Below are experts of layer 5 (counted from 0) of a mixture-of-experts language model. Rows are named router (the router's row for the expert), gate (a neuron's input weights, with its number), up (a neuron's input weights, with its number) and show model dimensions 0-223. Each number is 500 + 25 x the weight over its row's rms, rounded and kept within 0 to 999. Numbers have three digits each.
Before each expert's rows: a language model's description of what the expert responds to. This comes from a sample of Wikipedia text that the model never trained on.

# expert 6
Mid-name fragments. Short letter pieces inside uncommon surnames and words, often in tables and sports lists: Bre-n-nan, Woz-nia-cki, Rec-ru-it.
router:518528490475449474437452516528463470479504491506532480523505514529523482483503474498456497461547469547515512528534458484507485503526468505511489488482506505508517521523528481468456483502536520542457523509528519530493536491539508505486503481496509492514515481471504497483561515542455523531533465510515510496531452467505505523539493522514485524500501470487510552488552513501472493509473519513516528476477517509473509495508514495516482494510495492477509505461482486486512499472504482484487488515525450573464534539504497493514446496522517524505545483525519520518448466518545524427502495518508516483484510492460486518496476497526543476510462492513517463505490468475491518501519
gate2:495468520533523485509495452534491516508530495498525467475504487495509510498549514458547480490500485531518532492519496537487487462495476468510465499487501516509512522522482514516495506511504520552521511545498505496474487491503508500473476552479499528500500491471465491509472494490524529533513507508526469482507531524501497557476521531460471521499486542528529497524517489445511528502504455441520509515513521530528487526460498499543499486479487479490496545474471530486560536523519571543544454524492566477469466478518508471488524474498494468446526473462474466513496501516485521547502518507495514451505523484499490496503491506505499481547513475489495535515496539504485506523550
up2:466562508531514484541460485488502467494499508486491477520490481501502503507483495503482467505512474527549486489546500475509533502529513486497521487485482485474455550492501503444548485521515508484528474512461516471497523509504532502462499499497510570493514492547508506473480453491500501557482484449525497481486521532514484485470550476506521514478506521505524505486528501531501500502503543438478472504504469524512513499462451487484516530551453496521501515529437521495531469451483485459516517486502554543461489463460509518495515501444476487509509484508472529517499477508490509484511528500523472498532518510488548514486509507499523515504522525564522502510460505476491518481486
gate3:472466488489560539540545513501469479503486481532471466485453480500508465504530496470517474523488528537493501500547503502531481496533521528527491510496504466497488531540457453521503513491456507532503490527540517513510503503504530520512529492534537474497532485487515529478477504482527498503492533532545522485464469519566463528484489451510505506530465516515503497491545506494480516515493422511499539472492508513462519487444537540511512461532523502481495485463498491485498461493508546483510481479497510521488484434512506494521484490528493468489538518478498492472561493522482495447487514510538511538505470517512522506502476519517504528502500523472503445513525492472492498506493
up3:479493473481495482484522530475511523498465509517452473490493530484509515534516486517521490541520489471555488487482534520558530512518487489508555486495495495489517505569538476457491526458469540496487483499487511517498475489478463496496507493478518500536456511509532492500458489472561501527516511471493530488476479505532515484551502492502496506523567461504492492543480539498485498499479476518546518532495476527520491517517470542510477518508486481506482511495497498498497505496505515499451536507559452482510498498473465526523527505531499512510492510519485539535529459503491463515502496515522546511435503503462469490447500502470514509520492460517465501505559510531563494485499
gate4:483485508542498519467496453537521453476500463514551469505532522467535493498482503555451497474477484504498492501453515489464477493531511500542508544536547464533489532474498512465496483514506507545478497502501478513482517492490483526490483514487516461478539543529470504490500519504527504475514498505501503474519475526484500481465473521526535489479494517507518488498486509452500484481484478517484485506460459535500459495518511490489497441487528521476449488501543503528527496501529479510507455571513493474516494537474499498486516476545444491483459489508485515511460550525500549477500465503540503514494517434510525497457506493489518482477499505459531524495507506447486477484496
up4:501482498504481509511512537500485562509486504489477482530501478501479486503545496473521519493492529494528512517480493534484493511488522517496507492470511526523473501486480482489533471546462535525503465519523502506499529549498499478516521473540475525552554487519483477480531504503479510491492535513453502541536521478516436519522547515444499467544488471470526518523492487512491503514491499478522494554520530481463519501502500489512487492521467494487459492501498523526482542492475554501541497456504501501504469523492474472487540479488499487491519489493499476513468431502462514491517486523474522464490494502477455505467519487514540481492586470463459453517453503477493455503519
gate5:528478487511483518497554529489467456471468454513516515483536471525505473508507518465479510484491530538514488535498488494500463481514467477489484465481519462529513512537496515521515514482506503470532494502495481438509472501508499490530534500581503494507476456483497461460500445528482488503495498505463496508485454473466527487498527486501540520480501529486558477505497508507484503500511508519469457505474529521498487524481510500446484499505509544472551510509475497490496497488497494492533478500519510520555487450496469474528486524506500554449475495506518534505527465469510500521474528496509530473520477458469487492548455506517528505543538481516504476466454482495525544482474
up5:538536480477501502476525509518436498538488480540498481463466490516472474469461529527502467551521480511503481527464515514502519518499487507511539547468484536521530513527482489513479517475461492490496488497462484495518509510451508461505557509478535482491495487480511453466538492527539508485518492499492509510501442531482512499473450531528541514528499507501518510501484469517433522519490476497511494493477518482491505490492528430519484507502519527531505486523524481534508496536492496513497516512473541499491504475528504545474541532433500530512464477504494515500509475463503525494513503525480485515475471490535493466463527514540496495509510482491440503493431513533522515538506
gate6:472467536499473506452496490469502507509468512469486483510484485480503458494513483485525519488522500474479487506503523495475531499456491540475541518540498513489533506494513545466461483493487530470489475446548493478459477489538491461459528544509501529520479498474499510522509454449545493531505462503470497524495488504468523505502493436519499524479480486496516520532477491494488481500486535498524501514506497471487495507543499500506497505484476529459514534473450520515502478535493440526469508500520444501556466546512469522490528443481479502504504505467460528473461568547473515499451532491505460491503500505492494484499494491498516492501515481470497495515519521524492469507554
up6:513499535483497549558459481508515527472526474551526523503495499491524532494513505504471511463474490534493436500489482535515475498515500447506481497495507504481528499467482526485515524504487474484522481494467484514495507507472502518515532445472502526496556496498486470478467493513489485481494501522562505473513528502507485539529505502483471521512531504510474520527484514481511522513436510507493493477521509494506534493511573540475505511488541511518526525466473486516466516489472508515462520541462552461485491520443509483438497500470481521502500473559511484517508436477462479502507523456477490459507494550504527499475485457491509492547492511528493459481506501483501473513505
gate7:525482463531497536483469456518489513527533532517524498469496537476499464488523496495498533519507462526477497516480512467488527485496430526517478538539498514515473526492525448530490527542493480471453523529498557492491509482517468482510504476519514538503516534507514516519506509510485492525500523498540477533500472444509542509455491469493524517514483542484429491485495478462509494499565480522548507525488516482507491516518554517478489531510511488539517476504519504497515483483486468510478479533521511474489508480479571510504522553513482457524525487515486483513504494509500514470529460485516506492510532453502493524492515493522506523501502507508517504518556568510511457471497
up7:525552502516528491493503494501491543470497528471508533494498497469507581490492541499515529569518511494522469513503505503475538534498501480496495489481484461488497497483503493505511513531498473500500548500528463532522458520517462505515457523534486472499511464509503503462491495549460472504510466503486487523487457548554497497437504491487500563524473517497450485497510487489514493486488510526511511554476460534488517508477450499489452539512525481503505526525479454500490512530497499513525536545514506527523461525500466490544502474556522499518471538502535473553497538532520509486499473527478507507454514493516500492479477463504472487528494492491511510531495497532502501488516
gate8:465510496479466502487510523461488458477486468496479508521512506544542501463500511502508458497539532515495525506500503545519535477483485464524509502507545517461491485515460478512487500482475470523527497496464509504497482528512545533502489488544520529490535453552491506505478482487486465451487500502508558560505489491505499509485518498538559518513491501534493521498518482507486520448487465523542486483437519539505495490461473497519465495524448493502503498522542533497466506491505442539489506529495483511495540510498473496503476478544488506512509460497519504501458511475517505508511424465486527511499494522510508520499539480536520486533534475501468473511500542451513509499544
up8:465521490499550481483491501486505493482512465497468510513497487535485549482506489526482485545527517476505526512512506469513510474531528510469509500533530464529510482516493488502475513519477503524505511534533477524489534494466528465542497493604485468479518495539479538519517492546514498496507503498515506517512487468458482510487485530531480483471513486491545482517529511476498454446500477537510472483490523493512464454529515491467516538508486473481520514526507535505519499453502487525439549506463501523495479522483506488474484501478534540487499511545462485490560529537497479517478496542504456495560475507472518514503470472505495470476526516535506478477504518465518498463506
gate9:456496514514496496502550463491504510477476553503495501515495577508487531520519498522518490486503472477516510475515495525491481492507513476512530496483453516527487534504510503512465527496462489436495507458527508466478503484505546483504531514496540513532473550509462514503484486429516489508529467550533492464512542485485469535487506502494517474483523501463501530504509521531517494508504489524512507482490503511459540516516481520482469474549494508518502505476544492514438479501483548473501471474502516512466439517516527446490514479454524509508489517491538530535484492523514531485526497477508482467547486525451482486523484528520495472475491479480510547447492467507474486515516
up9:493485512480489527493532484519507536499486492543496498485494515504516508514467515452472519498491513467483508549526502486499535442526517531502492506491515575470509519518465521478529496515511494499456475504520534482499489490528469463497487492471478519563475484531491503475529486517551516499544523571466521519520448521523513493489527480507511488515489482493507474461462524486466494531489512497567506534505444488488505477503510506463556464498500493514481541475512517490495522500501555489500508510514515522557575477504550508490541472512494533443510501528518518478474536520538485487531487485496472516468497463514463492520458496497491489497503495514495484523505501505491528528476
gate10:524530432534496480509498538463470520521509465487500521504489501471512473501483476488475512460525496528481502548518522521527528517505476457466503544494493471517529488529503506498519521533512486510517520505532495490517500499450470491527465486519456535487495531535499484512481515505537539539424476487498522519520480474530492495507496516499507527515560548532508502510501508524557506488550512501502527499480489509494527458528507494540498508543515473493520531526507530520503533495488489469482504517513501497526504540486494524486487537442474486492445513528547512482491540517469488548540510529490490524508481481516514528510480471519528516482527507502531475432453488474466460484513
up10:485457538467511495523465481488481491483535490463454468517489494525511476498525517494499500526496485519528481549520483459509504459496503548522512496500477486508505453475495499487476523484508516525471504485522532503481476518516477494481511480513520534502514517510464489508503506519544488461503490493465513498487505530452522490476470490522508459499495534491573516522500459521512492520487494486514549464485466526495478556495484478465480515498505529496544470489516499486515523501469500470506483503463524511491586489461524502492525476508514488464533535481537520500504475468503493528506510447434503480482514472513543520504454485461512510519503490501497559570511456522505563476494
gate11:483504503491543510461522515528492486527561512496473514521520516445500507495528494450493462470462528515495458532451478508516531546499523541544502515472522491478535517514488491517503537513524524502486466517508494539535482437517487538498476455497516476484491534502518494487499503523528504499525522500482485477514499480476495517497571502487503503518485484513517462446477553532549529503519456484571488474492457539484502519501547517510497432527517503479527478471482506511509504524499476508482482520532481499512521528480490481515502496514542517483529449539529498518446493485481472496492501502517449505463477490502464503469488510516502499529480486465520512537519492490495487480484
up11:511494500518485517537516507535496489514459555446501470435468449537488468505495475489516480520513513472493468475478481479473469533474511518481514455506512488470499511494538541478526495487491495502497506477464502546477473540490517496481500496499465489456474476476499561461507509455490516536486543431506483516511483520496531474488524507500531511510524523505461515500502457510533493525516504490476538480491515470440520488472513468468521513456442550498449471489485495474495520470522495458494525502483527490520505475489485490489506487489500518492483544503506510507528503499490471532516508494467523439560520520524497449527518475524488491506481470523493490507514500519464484531530
gate12:487484487529507447508509505535522516493545484540526543532552491515496485505470558500552514519503531490512464493480533511500533509489515521478499537518491497500530507474509534527502509459495459489504525538505505527485503477516483509479469500479515533515508496518503479495547499498500512490477486428525483498477496510509444463507515502471498423466511515529516489495479535483507504486534487517470495522505494505511460516544553496504490523457509467504501521422476535520487512522510543510456503523554478491449516480462492481524493439500495479482491470497536492509476512515508491507477502520546492477507487514481474523467471477508496507452524509467506477480464505511504544491555
up12:523476473516502497550472506490540536519462503477515532501508525488518512518487487481499534515521477517469536541511503492496544457468467517502464450489501489473494461503543533535444482531482489507536467499504466501473493516488488501491485509490508469506455469526493489490502510498465524487491487462505515514493481498490488559503445483484528532511464476528508481483511498554501470488514502529531516473470520494526507511483520531541450525492494482506544507460516458497519498506512517469508470503522510501518471478494533441514520521466508454469493529513515509508492454491449528551430538527475505503516514523501468555489495533499502461493471487499506549503506507529519554503516
gate13:480481557514491471483538441500465493492490499513460527454530485520525473513461497517494510506478483491489498500515539497481458470529472485477543489480507499498501502542482506489525523449500485521467518473553467494477516442495473518487495537500509561462508474495554489481515501487489462526540501434496520524493499503469529489495498500504552507515509504520495508448459501507449474510504490467494543515473496480512487546462498508499517495478557466484487523458507499515480455486552464500486495478481491510461500489496505510546488481508479522499498551505468515514484498501545476519526449463513512530518475484458522478513507505506480488508488515484471522466519488547487506466538
up13:494485549469505490491504489489451488505446508484476466528459485540451528466444519524498474484490554501564498472557478502478499521485532488500559478497495485493492475484509512486480474496546492494458473532511479525478459494523452480534494517487487490536470484516531500499487506526542504487522502465476482497507520469536510486453502549532506500476496455523490519520477517529502485469487532536526478534493498486558476522510485479477507521497476519524479539478549502483508475505488477503468489485489493488518490524501531491480498513486442495511470486527484516487480528523503502482525483504471487545506490493477511494488421498506491502530532508524492496493528501519509526461422
gate14:511494501472502497508477486550565507501485468534525531506498497502502548515531458534513517465520510473486534523445484482466530503519500530524505502500501464493475522504497509526456548527493531529507474484489518471503464528509524513476501484494506474541484507521498531487504470501523507484515511519498504533495508510499508523479527511506530486489507490540480544507558489481512526474470519533502486539480536504536510465537479464474519485487492487476498502504490527509449535516490486560483502542471517468521497477485506495527519487460502511456458454479511494524491548481449468580491504514503530498502563489531490551506478495502457533457499498530493479484513458492522458513524
up14:515497461521521462525505493513505478547480486505515536419490485462465497488478489512483496484501508521509491489509500498503543533492506516476488525551522520549487478514514522488494475529515500495515502482506465496505518514499531516489487528491502499500513506497443465502506486467486447478517488474556498481550509509521528499439526518469470449491529482509508482490510511491502489503522462440465471461468512499524529500544492537441477511516492483530458479554448546492484506521477482471503464522542503504538478455490480506551494490499486480456535466474503499477479519493518510486450498491484493463494502477528497487485509540525466489501500497513507535507539477548539482480523
gate15:496507497518528486497511465494515465508512527539522542483481492499456506537506502512508434498509551542530502458484473499558502542496506491512519526495489536476503544504500501515528539513485473517482454492495490524517517474494511529482501481467498500472513495498515477502475479561479501512472480488531469548470540514524520483464499493515534495471494515507482441478508501482498458504484526514461520530509545473483502482498494457516478515498464536515533502499492520543504569490483488485511503522471475466488520532492458535526473458518500515519479513536468463536458550499523501438529521516459514493489499486490513529480453494525481517495485532505495541516531495510503435497525
up15:492465474492489458485518501514490513494495488509469517471563508500492526469497512512514515526476558529533523489500460501510496457543505529450505494539498518535459539507508458493531482524532507490490512518480490520524528473485516565477471473505509477482464500481497492508481439499547512512445483460498471538450471499487476435504521513533501470510494488512503495502444502521516507520500509491506494523451509491505495500476490494500479477495452517475489435494538498521517501522515473501473470525471515476455492469503482520490466500540505501498440552485479464456498512471479516461516501465503510462481449459511517487515465502509511505507479498534503521545506499527517515515524
gate16:468489458511524517535474440515514495504541489517483499510515529491541493509525481474489491504517508500489490492488452515511463482503459498515480432490470487516526537519517528525503508473463493516494548511479475551503528513515483483484510528522504524465517518500500486525508498481507515567510522446494537508516508531480528483545537487507495503506483494560527496507496499497506527494534498516565495468500500484459503511500492531471502470523507514548527505438496531546516500470480500450516529513516486520513504538508460490478510516506491475538488496464510535546469485475494575525532543512488534462476494490490493488481543515491506521472535527527527462516530519511506551509508
up16:534529536461483479514493492458505517628503552507457534538527506521487507495526491510486479454463532493462475514528497501523552494443475509512494495483493477536470524508517510537537517491495465486519525493526469485528539512519536501518488509545531513465481479494491507494492509488496529486516482513487503499528512536502531505561463485550473512523488486514506498500482523504469556463511487504473502456514486506457501488479533537510499461514506505540494525463491470461526492505498495455489484495510483511508532496506470513521510515468518480518470520505519509547502487496508538461545526468483511491503483479481484485469507528482500503518486485484503464505483505508491552480474